From a checkpoint of a small mixture-of-experts model trained on Wikipedia: 48 experts in each of 8 layers.
Below are experts of layer 3 (counted from 0) of a mixture-of-experts language model. Rows are named router (the router's row for the expert), gate (a neuron's input weights, with its number), up (a neuron's input weights, with its number) and show model dimensions 192-255. Each number is 128 + 24 x the weight over its row's rms, rounded and kept within 0 to 255. Numbers have three digits each.
After each expert's rows: a language model's description of what the expert responds to; "mostly gets" lists some tokens that are sent to it at least half of the time. This comes from a sample of Wikipedia text that the model never trained on.

# expert 30
router:093127151094132119118087119103143121169146132137123107137125148118114090149114111105168126117174143086102135156106150132155163091081165123158125134122087129145108162140176107119085122123142155
gate0:134116150122176159132118090108139073101126129073102104114132107129124100090112151110070132118127149147137132133166145108160167109096174181158120142128129173097129099096154138096146149123143139
up0:145120118125110103164114138131112144139140095125131111172143139118050078169159134126107073158174104101113111123114117093135104124149126119100141154157117095115136082111111097139149168117123066
gate1:135159118144139145174098152136095122122122118086115169133132106117098118154137116152145121115146163133144118119133084137173114110104085079118143099146138147112097120147085099112152125126122124
up1:090156145158140126149158169151066156093164162113090131092123128144094166113112145117108159087163161143090123137145126119123107166135112117135123111105142140110108109150147105137152139147115109
gate2:167133143132140124081091117115127102143168130163122123128105109095130170157124121141137104120153125142159116107152157121134114111122130131156133163104155147086110099152158112077109133140149114
up2:174198111121145104124176142110116147161142128095158120137137091110100121135132120125157140129155157164145132158134144154134163149139132165108147142127119119117130143094113120063147123158147098
gate3:153131146088122113132130160135129130129166134128106155170118137125132125163127116155096128120139130130141123136091167200124134115136156164145118153093115146128138176117135087152151110076105128
up3:145140113110101152118124133136094120105139137159121129100142127148097150138084152134108164162083112144130138164118144117121094134128157107135117142137117151083124147136116114107115139134086097
gate4:138138077140153074128114178087102146124115143146177144143150118141157145138097107103102151143174111131112106077110146146108130156115141162097146160106148136094147088165125166171127128151158176
up4:140150144135152156127091109151097129147113107142136131103125092150143164062160116118120135121175081138117146160121126095126147128127120109157150187132116156089124140088129141132117123122115142
gate5:139168090095101120154073118127166135124100131147119111151092099167110104118148121127089116133122132084166146116125144165145123088163130153113152135144117163115068115082142145137111157140158125
up5:135121177108109123119145126130178122179107115139106161179097128092102134134156143123140145145165091109142117150141122171157109144193103139163176128135138099132134118077144119111135143113126070
gate6:119144132182115122149140125132163156142114155098115118160112121160142118162113104153144089137121124071142088134163160125136141145156090142109148124054153164107157109120127108151133109115116126
up6:155144142109146181135171131124145172115129103151118116184134128135108133163122124092159135117144152168175166115108126152141157106091124108144128095110141139150157167126128119145123130098140131
What it handles: Final vowel pieces of names and words, like a, o, ia, io, ie in Sona, Thiago, liaison, plus closing parentheses.
mostly gets: "ia", "o", "is", "i", "io", "ie"

# expert 38
router:128106107125105126108120096081142116131084170118115113148130157146128083140126170164188162152112103125155116195117134111102103123121138117131130108155100127127144165130137101144135116152127133
gate0:145141147105134129086142145123068123108094101108164151157115125112151149078133126114196130123173119122109133149133113127123163129125078070140090157112132155115102127168122079140132111105151139
up0:166080190119138132106102124109129149128092105150137155123120148150127097067107143141123104154173137109149121132118130107124140188134153110157167139128151152178122126111126136086088142128120142
gate1:097145136179148104135120142132126139143155179102107111170119133110178116126140129082107151128140133126087153106165139169117122130124100099162146137142143147153139163082121134167132151133101120
up1:125145127107146090137127117091097116127138100125142109120124110166101147072153149128090129167156178111108161159102071132146138109120133140113134145125115111123140104178095095113109073147148119
gate2:161119154136164175125142136122079093124139125133082116104096094109159106092123135126110102131104096101166151144136152123149123112123133159128141160120137101101149115200165146123097130183145134
up2:181136169142156145102146073139133147156150150140122121128118136098126136133136161127118136090095086113153161125107154130101112144115170123159140127153100120104108120117136147126162125139171119
gate3:114141132133105111167137140102164134092109120180109117127064102088126134155103119119147116086082146114136133124132136158159129205118152130134102131137126153159132160126125102120152116113154147
up3:138155089139111116115131162116145111099104161153107089135096078140065144148148132134153135172121099086121131102149112083160080184104142142174110135155121159144123140110127142125145156093119147
gate4:120091158167152085123144078137096114115116097136146127125167130141110079142205103100099130078187115126143152120150093123098141131138137108148113114142095134117125104093137144137154104109118147
up4:120124101127147137152121164155118135153145106172152143124140115123143101169121122124093144074125139154126168085111097114132135150110106108095155134157174166136127150124133141147120078119108085
gate5:135132174108114128164151110106073140129134139137132170134133118130160148118187167133099098123192127137123141129127140170142117135133119138170167134144152141154134093146152140154140126115125107
up5:164140139126109140136097135111114119141093133137185159138108129144127112145143151142098091121125104119153174157114126114121153122148090128138123127118131121171169145139125091153145117125148120
gate6:150135147137114128096121136090122129105140150121154146092118125154121123116156144159123123129137112140106136103140154097134100091132144102134129137148163169120136134088096131139122136125130145
up6:168143138131148074109091072110117092062122127114103144057121147106103133116138096128141099124120131158117088123147160122136114092162110119125114165142111151168115094094143153133132092108130122
What it handles: Middle and final syllables of non-English proper names in lists and tables, such as ki, ka, ya, ić, in Hinojosa, Albuquerque.
mostly gets: "ria", "ki", "lia", "ka", "ya", "ić"

# expert 32
router:116078105136127153099115128093099131113093106114138119116114174084120120114166100174159146112139123144108070097139103093124091137116097188106121161154101100114157189107131119100115164124163165
gate0:101084157075168134145076141110131122130096195160134109120112063124099110110140092091124095107118130121124131133125109143128147090071126137140093087132106100145129109147138132129107109135103114
up0:166143129146143153119143127157151098159124124082128129141138117110120131123129163106116161168125151097104141126110137146143148150128114169144114135113117116091151120184124161133151143104112155
gate1:162107158123128162149096187154126112127124082158146126137091140098111114151165095097162101095088142110132124134122127145067111117145116117142132115122122127082106134086124112147118146140152145
up1:120154180177154131096095188146116104123100116148108100145104122088135148134133140124131117111127140102111143147107152132126103121112155147132141135089186133100168141142142110145153137100145148
gate2:130173096121126156131149113118085167119121091160117133093136091127146163130145138126081124165149141131123142111128102139118083137123113125114124166136093124109098139140118100068190130136124133
up2:121141124103087112135161106126137066099144165125123114139137146114129134136139125136123113113125110152109147165162145159086090124122119175081143099100100150133121134121116132145190152119127110
gate3:158103160125144126104141140153129111134132156170107151178140134070130101158086138142134169167128118112123154161113126123068151087132135108082136156085140152109143151133094125079132153135139133
up3:174127129159143141142109133155146124122087107175099124118103104098153111123092144134114136137157141125112138119115114119104121119149120115155136104143112172112126116110175161155115138122122114
gate4:138142163138085170136147114094161113104121102151148140106136133110181115128128148098116158157162102129117132152119157117123161138121112108143149081133107141124145123154125108131140137148125074
up4:158192124127157143153153117130121158124148091130150109162130126150174181127105079132109116147127122116091122148127117111179117145148116128140164147138114144109127122119121100122119120088122121
gate5:115138137162148136149069161148097149118119165153130140138116106112141125112124119140099118139146152058158145118108155127120139117097135146132125099159138123154133133127143149115115118211128088
up5:144124087127117081130120138119093144144146128158099173162141126182107167151124089128169076105105142119145096134096127153098160138096124085108157101114142154114099106131167163138129118139101164
gate6:125082152116152092093159129112130077136116143178149137097102154080118121114165090135102114099140122100095128128143161123137123144158155089125136163104131117094110179110132128152109095166125143
up6:119135121153115130126104101124129162122155138066132070154160112153121135105100125127136176161118130167139139153143129105137150161111156124079144081112143162185129097139154136122110143097162135
What it handles: Pieces inside non-English personal names, especially Japanese, South Asian and Slavic, such as Mi-ts-unobu, Sh-ima-mura, and first names like Alex, Ken.
mostly gets: " Alex", " Kan", " Ak", " Alexand", " Yu", " Don"

# expert 16
router:080079147085124168141120113136089141132102102127124136099079088160137121165129146166164139137126110107119150138090183123151148137180173134096133128144106168128067121136129132128131115132143111
gate0:171105159114154127093123112093143081159115118076095142133135119122097138149120147112154120161123103101077124139146109131097127135091160121148145132102114164126099091117112141141158130104098136
up0:199098108148122166091067130161125149129122109125092122127123115124144106161122127090152143120157077105128110128147130132110118160094130133116121147154154152156110099108081132145158127127081130
gate1:094127156116126116162176114137103092152166117096124090102119098168115094134166135111118106146085127145109113158135122140089109140118114142145126104117119121133123109123078118083115142131101160
up1:186124120137126132145155123130196136114132123143124171144140131108128139125095153119129144122181123159113103096123123135156113117174136174118150122154119177134113118142142138119096114108138098
gate2:090134126110152149110128140094148127129165120083141103154106159116109181139163149109125101125098149166111155105154135129185145164089171151140126119117133116118160131126098133132131121120188139
up2:138142106142108131092109138118104136131080155138125108118168094131134086129099091135123119109152092136153119151106131129095130076118099090139132139125123140122120102123121150129126113133086136
gate3:138142107107102135133122056201107149146107103137102121147163127126129125129140133142112108115155099147138138086165124155121112132133117143147125089150150126159158095123162128122117176172120131
up3:117103142155112123146150133097171154075126102138137123102127106148109135134104107138130116123159104094124135167120127085161135124144161157123078110114117133122077103087086119130147137174142180
gate4:108149171138107118104128136098169073090135137121140144143129083140177127114086145159110123103172133110109156120142162098157149098155176126145120131125085103126172166137057141184100113128091121
up4:137154158162117127118137180108121111131121121127126148144131119176160155156127139132089105140124127117099132131156172134096132133121154098109135126109101130113167129129108161162134178115132178
gate5:108139124125095057117143142108092133126102125080111145108133139126129145069151109178146113157088128152149117106111150127093161103151133115103139161162109113110130131118109074142179183142128112
up5:159131068152173103147129136131138130143058124149130142126140150116118141119125138168103086088106145098090155117147137125146126110172128147130126163100088133109136100092162143117129108140156119
gate6:102089134119093099136160131102116136139124130120121132103138154136163170135136159116140131083131126152070104134136127157133117133102116146151159099128116153186138115124134115139158143131140134
up6:123146132073163159131121130128120105143074143162111138160103120133131143143096129119167126097162142158116136140133124121068132109130112154092149145116093118143117129090132126139198134084158079
What it handles: Table cell separators at row starts, list dashes, and credit words such as by, Preceded, born, and country codes such as USA, SWE.
mostly gets: " by", " Preceded", "After", " SWE", " By", " ESP"

# expert 44
router:109123142134122158126114138145154171076117104139134164094158145186091136176070171138115119145118132126154115097131161118124162149099175129132133123134156088080121097111122089109117113150136149
gate0:112121124113127163108135133134110117108077125074149135110115109138176122070129149145179087139174089148135110155121105137129153109146144158119150158148132131104127174148133086134107096157122111
up0:108173121148103104117149106088125151149155132151132132123128134099121175120109115084125104111139140115133142137153130114106097141131100160152103124107129116156115123108135136102179109123095119
gate1:126104148136162098108106180142095099103087146128136146128108129114106150102140147141118128138096109128160090097115151141118162107100132139153086112141154114148106135114123104112109113107168159
up1:110120138127131141104120131106107142086108139154120136138116160123141142116107185096114116165121112139124133141136110181156173145130114072119099081139139076171137086124161123156124116140091122
gate2:155097145137113122149156116118126088143141139135070143125118148112092128089136121116107165114148123138105131114159105105117102134095099141117194109120153097130151137111136142152130114122150140
up2:176118105164116138148107113098120102151104113127075144124147095127136120099134115107118135166139134124129118113156089134163163125121090149133198112110100141145122135130120137198117107106102142
gate3:109106162101086103138135155139098095139079128138146155104106129132147057111101155153134101147161082126112144119132146132152122145142171076123151128104130146139143111089177141153121135079173129
up3:110115102085081149098157127118109141151143130131161136093103138128127113111053167141131122110114141111164087109121159072110127106119137157104156163136133157126126106084128134124095106137106133
gate4:125129132181144099151138172119110092107122131182110115128118100145096081094148107145128146125099120130094102108134154172114178114165143109125148131107104119140155126110082139156111134108150121
up4:148121167136115140100127127097139136102099115099130131099136126142129151123134145149156121129146148123142132099073105174140149147122121126144147083143172106161123130086125078128164129131184126
gate5:118122119128126122105079115114135138099151149135090124164110073119079092120145095110157137113171113114149144109085136136113117154115111117110141127146143126154134117116137114107143095122096118
up5:128168121134096108105129140123139125114095118105152110154146135131094166153099143117127092153100151145114108119103131126116113138124092174126114171148128138128097131118072136099136107130151113
gate6:141104075137123105162126153128126101094171127081114142188102156156137119152132132180137138163125131135091072132121145127137180117158143134152149156115091117169113114118137157120112162086159157
up6:126136178133150133116132111164150156150099125118166137130138111127105183106106121097166119159122117110157119147087139106086075134118152147092104163129139126102120147129134146134087094137142098
What it handles: Dashes, x, %, +, °, math symbols and byte fragments, plus stray name pieces in tables, as in Vox, Hofmeyr.
mostly gets: "x", "+", " −", "%", " than", " %"

# expert 13
router:160137117127106100152130131128114144159135103117073102105119064158109125125154119117111104131152170140130159142096102141117132075151126162122114107108171107065137083130152127116119131060185106
gate0:115132131148135142140131118107052116156151171158117108117117147149159139159121117128154086128121084157092112122150129082119103118133126106141141118131167148136134104094131155152117133091137111
up0:123138091162118121136152156131179128082102163070106159180178136081153118136112131121142175118103152084147138102111103120140134138142138121123129095109158134087146137124126142130141137185141168
gate1:123099113159142134085129128133116152138093097094113118160145160134134140089103135155129106107149125131126156175200119064101138084075098146105122132121136128134094166142106128143119115107142170
up1:102129119142122139130140160112098102136131117141093087137123136144128142111120166157105118107114118130123173144153179091108168148117121138149082131131141139111137128110117159129108122117114156
gate2:079131091141115108116123167141141115139122127137095120130179101135137135116141133101098131130109082119171198103125129154133124130101135158148169124121069093144104151090096133141134129122101135
up2:134137123148120103071142157147135094113109135127115114119144142087126126148130137107148125159111159106064153139129112119139099110113124134127092139150154121116113090121102129127167114098135120
gate3:131140137102096135139173166118158102128130173143127145166099113180088137133174126136143135167155130122143158138104114109126154120111155121156126117105157139104109101125105129103138110090108139
up3:124144118144131114109133157131095124122152120129145130133155177098103140116162161103128113123093115118135133125138103132120123087145067140081085144102111087123156150147112130148143120130130110
gate4:114126122114130130109095157136107130079139109089150149138135106116129101144108123114120126112122162072130116132123137145170141138099086143128105158060088129129145112134108165113099122111120114
up4:119193170132165099146162177117097135175075112147141131103129165114143150114145124139136125130120068157121121118095142127109130077168179094112156120118111129137123127100148098137146125138149177
gate5:135139117148136151143146142161093135146134127119090150195173089121094140138182091119103105104194116116145146137134116136134153123169112109154144151146174158157107101126111129156112149138122126
up5:094138139134130168162160125134138145106136163136140148098146174130152125146131121167135153173107100150144096125183156103090121104135087106143094159091136108154146162113109138087120093131115143
gate6:132151157155161095088107126142175113096097096138130130152136155169160110122144131114109123114147152136134184143133143143096128082082135166108136131129163126119116092140117121123117102119106094
up6:118150159107156113094131152125150121130111146120115133099127101137116070164114141130141138151101131132132103160104137134133171152135110119151152127080156122124147096118154114106143147119085128
What it handles: Inner word pieces like ub in publish and republic, est, up and th, plus nouns such as part, end, top, Group.
mostly gets: "est", "up", "ub", " th", " part", " end"